Below are experts of layer 6 (counted from 0) of a mixture-of-experts language model. Rows are named gate (a neuron's input weights, with its number), up (a neuron's input weights, with its number) and show model dimensions 0-255. Each number is 500 + 40 x the weight over its row's rms, rounded and kept within 0 to 999. Numbers have three digits each.
Before each expert's rows: a language model's description of what the expert responds to. This comes from a sample of Wikipedia text that the model never trained on.

# expert 57
Capitalized place and institution words after the or New, such as States, York, University, County, plus city names, and kin words like daughter.
gate0:442489542607541450511475488524457497482519491413568482537501477560492460450520560548471497530443526543414569502549452418456518586484479476485499549532494495494531499491500412531508522579501590547485496424479519492449531535501490556573540455528477513500549505478478550546483473466482485504486525482580501431542527471440497463455527455547599531509475548477487521475539470528440430494538453466506524487496461469567511453447492466495449505461425560416522536575551469486493486555525501503506488466462467484511515530524558503458491528505537508555499478582518402538533490534411470537530423501469530486522478552491461508546569537517553479518488544512473514456578482484463535484425491520478571466491573561515541514480521487423449511468548502485505457477503512499572437489529500
up0:489541491513545528526477446489489506472509459563456540500488545447482491493453391525487479454474507482487521515436535570507445466468514513530499512503561522488503552463474626418500565487544446548491506566448511500458483472481478490490495468557553545550451546487519479423510526513539541463506591498439470517473507481531528558473427490530454478521495415531508505515501520416487588484493590543507447469521483489524494520525500440509443451523560417565498447440403506446531554524464533566473477522604504514451449403546512516531546516444540482475526494540543531486511512538501530464519499528534466498538522509511526459531506552494378545477466542485438508469493426493509550491480524520471570483446431471479446505490507493565508417496478441496528492540528487586494470532472475

# expert 3
Digits, spaces and decimal parts inside table cells of statistics and results, such as vote percentages, scores and years, e.g. 1:00.48, 71.05%.
gate0:457455523530516457458524537522516475544507520468480480464487553534522500505427466480460458449472453563491522549514444486454496520516454474477533471480497528485466473534500520479598553497480516496460555492481559485525540504531511528487477493506476505498498506557386498471511564490480510498464542479481530550458450549546493485487495523442448478499480454463484575474490477506477487473477490525412519494497432532446457631564548521450502475540473500450498529541535529468544514454474478536493418541471474499457517517412495533399494528470487532548484523554485556467438458405565494571503499501606492480446471470527545449473560463479525529561520566483390541568442514473481487456600454520549508545517535453578522557533495466462514494490432530530521538562532494508480591459466422
up0:495489465527560440453541481570380522538506461424537485443443518479495460528512482477526476519473469507463475452450470479471476514528462443541491479477476465468532436486521467468458491515427546556529550501531505501555528495498532521524398504506455527576516509510402442544500522492476474451550481536541582513468490551492486472477513492505530440512459438556431518518458445521493487516517509420424483522509506522497489555480425475466486513467487574429497492457515517542477491416470470551543504494480549478465509533500510522508475501459568512511508574502443534499530536476641523560459468492562492494466442539581526531498609541485492498549516436544443500572477476441486463508523524481489518536470542513528432552597513414502481572516425506514572481481535502499468504522475441

# expert 29
Single digits inside numbers, especially after a decimal point in measurements and dates, plus spelled numbers and directions, such as 2.5, two, north.
gate1:508493498513498442488532558466477524549488482509502433509475533426435459494586473533469423515546501488587494455453563463481495474482523514582573502538566453525476447516403502526529404467472479477550466388437470491546387542450448516508516507395540463472565429508521469491535471490524542534487448513510501546480501589438510453514525547543460546477479498457498500467430403530491421491532525505494503486513488484568499468498535496528453448516470463477520505474528486420366428458497522510553478438476529470483600514517517465553537506488486465471522474524555527496506486481497391489512574518492426561527467500516466541497515472448516497554481488450499488518471554501525448463538531497502494533535522476547452505464454524478449485521491500541517509482521458504484520478486451
up1:510516535509482454512434491418502476534478492509474481529625561504453504447501507527545493484539499522508506464506530532524426484485547505502549481505518562515476489472466537518503536446458391525505454530438505559498492518452474514597492562479527503472488486428475429482493460494553465583462501449428484504559506491479481484594483437550520529487491450482525513509449459574471466612545541510440444535451494455508553481506479510493449460540476528516480534500541489587433441519489531487506470451474519462475529430533508461491521530499515491502513476513520496536555545503509513488520578406510553545496513480479429430465577515478499503543518480490474523554480551491531440552489489506500569568569461451518421544430510528498442637459512538470464501521463513496450419430513486

# expert 19
Digits inside years and century ordinals, plus words in military, civil or religious history, such as 1'9'th, Civil War, Wars of the Roses.
gate1:474479487508487441499478504481503519463513448538526448511444509484567455480448460475464569518471526466523411498536560539524523576559510496468532488467462489495567473444459435523487484569518512528473496535524431492530444524455493531484496518471447514523386554468539503536492523513480504512451459462462543530475628479521497515569478500463473570549524506458572524454480537553489478441507552522465504492520425599490481532544455501424519502473472534608494459507502461517506524479489569494505468526439486488478492489526506506511420475525515461557433449528507538474503507546489521544505537572473496427468480471534539431498441502523588439459471458534674517543425433471501515508463477448479503462517479531520458486514463507541532479549531471527537541439488472496596514488470501
up1:536528455530524529528495567553515540441468463531491423603474522511508425463495452451445518496461477547525374438510512560463531560500498476493506498489483465493545495495492479547578534588523449516576516534479551420494478526493469539563504482522510515547405500466510448482481480461566492462497411512524479602508508521558500480564452514509477461528462506524479527434518501536529450496408532524464446549501358504482495435441507496433526479530471583458534541478491452426460539484463495520584450512474522482522519466493505531502535515491528452510489417482546473521544463533545425514536543492511484448486468498499533445450495488461528413434514499435551494509501463503419523524506475432503485484471470574510521467474496551505496535510537529463518471487516506509447548550517545

# expert 18
Later digits of years, number words and modifiers after prepositions, such as 1928, "in June", "in particular", "of materials".
gate1:401500491483561528500463517546494442525496476446497571572562434444557466497463519454530464458520422548442480529544449429507539452512457445553523538502477502503506421531515486483469461504541495538547471491462572496498495519463571458460505476511501463512502498566508463490494521482492567449523455544528569487546572489449528545505501508513477534485389493529470478429549505536508470563487535412442427445418428514507499551475442483525422566483577493578564556466478498443523427421495533500533519459481516424478494532455578477476481411489488546560527421506516485514522552475493476547432524580513493453489451533480496517532484513533486501480470525514537438496509534477430486527587516449521462527484445513526493536483476490508552498536474495499511508518480462529517477478470421
up1:455554529484586407532520464526486496445507477513489471532537523539408463441509518542472491522477517461526464501500441515521487525487507474516532499518475487520598445463503514486482541589478500524430481472474516454480509523449559530457526471533510540494474445551522480528517480520495450512478519501481508480554462503422417462506453463518542514452471493499486529519564502521447561596474578542487433505537458460556436516422508500525462552433448456484467514507458487495504528535479499583461477529519454473481489515578538575514446487498587447484487510473523493629555521515499500514590503404479501480507495473472539504534537537527505515473543583483482438508496542468518467556489450470479509567481634530496538389507471539456516471521458460485485466433462467408486546532513522

# expert 32
Digits, spaces and bars in election and sports result tables, plus party names such as Labour, Conservative, Republican, and "hold" rows.
gate0:458497466502564453454436494463465419428487467483516579500445516467582439529488485473496518475472519601502502445527533495512496481487535527480464534559566472497508415590478552535536436408530544509459422458525556482536522562524454456519539540493503459496505461532544481541498567504530548523506417525493428510490502532533456496467441521477495581530551465517504492488441485532468464495539493490457484498481544538535548491459448411460508484527555580514537524460466461546455478529494493467524456534450549507521513519488526513543505507552556424575493547546456491436421476518523466481464574508475465535528496564522536449564532554578540471499519505567498496413444553529521473538492508521500537476475454531539464544545554457464491504528499485546448560438536455431543498507486558
up0:506534469518513485483482536517493410460525540556484495545529497492489499438476497483498499493517493621529524459503502479534471559499541499428505566534571476525553450543442514536529502475470466472484510513515544495513506562437503550574538495520425471500530446491607473459457554569574504584554432506439375483459439520520468531457505515421492550569495508478534524456450482519469472500500545506566493479531488549465497466450566458488589535515510518535497568509540464485526478590503501499519455544493474483531449459474551485504523554539514486464502537494467464471444498486532454505496592511513394484551517504442529560536502532555463484506493451554466466482497520483509464495445492555515500531513474453528458527514419501423525583503484582470443594505421527480459549496520508

# expert 12
Inner pieces of European proper names in sports lists and tables, such as Jörg, Salzburg, Gulbis, Croatia, plus doubles-pair slashes.
gate0:523461453467460553544493443421503491536549526510502485545522540489473506537487501486494575513448524559447479562526553485549459446505560492561452493525469576539447497499534562511510498460470488520540448499477521528536531496467472510508488476484453472469558489479544528525529518542512488456433485532476523470520482490554490503402443509526403521481529537479518453492552464432476456551514558590491450489454560498514521521461477460504591564524374437535558498432440465450539528512435471526492518503454576480485511550563524516539628508481469502493493602490542483511528487457485458513527489547520436489400539466453495464501474554576507491525476549464491427522531465569499482524530487480487450484504487509568523472509480544491572491465468379532465492450545467501538523532499470
up0:510524548490462459444515520531468488502415437504512500448471446500560511460524520517521467555556458529536506439452459542445491514520519532460501531560523536501521512543457464487479509509576508498452449500498446498459475436439527427529447450558532465497513495518481441439482492491477474606544530500470488490465503602521545526509499482512471495520468492439503495420458430455501561488468518420563459478464455525491426495538460500492460471501576517511505436531543555571473493528544521432513511472544503466530428560452528419496485506510465503589540424519474505550457485408520482507375498474447461537486529516538490486447432496430522475512418536491508511539504540436478559525487562507489468455507545481425520544505547486491451540565493546430447499548468447544484429515493473

# expert 62
Vowel-heavy final pieces of foreign or Latin names and surnames, like -i, -ara, -ina, -son, Chávez's -z, Covilhã's -ã.
gate0:435485547441516533525471517501497396500522550501538465506478564523515482478519497520455609487548496413501461497543521630566508501530516524407503516454558494532547519570497439474443504548467544453520516458442515451515499452490484489429406496465522485548501511557512523480464432514466448501499568517511513461496512513465485430514479514518489563514485498512459497497503446493549511570451430504491510512470538499601441472481421568520462450521489509455500486494543501501470536490524545499534502462518540562478478488546423572494474458536474461483522490530500484507614449438450549415467503525521422469535460465537496396490512498501452486532488475554553522488463445506535496484495420492505449564583537476522489451506447464538453504522461551438517479473531509525426524461482463
up0:538562498541549505558466471503537601480525448501530492529471495454518485523484500498516494512428479555532492528479464428486541469437466455512504589530422547503443510499504520523587526458452501514455481526537524554524523496519485472542495458463441507423516519461511506616595556518576501484559532487446515529494490507582489537487545513530481484549535481417521497465538567498511478496518580504592479485564545496492515521462545434485520580519505399518494486498443430526516553558522473517508497585424489463490530579406586499480534505493529468513475538503465513457491481562473458529498485502506509541471565489422500499510456462531579557551503503449502463508523512498514440478473522541540519466471445523409499513491503538449478460438535450493543543495490489558496486593533559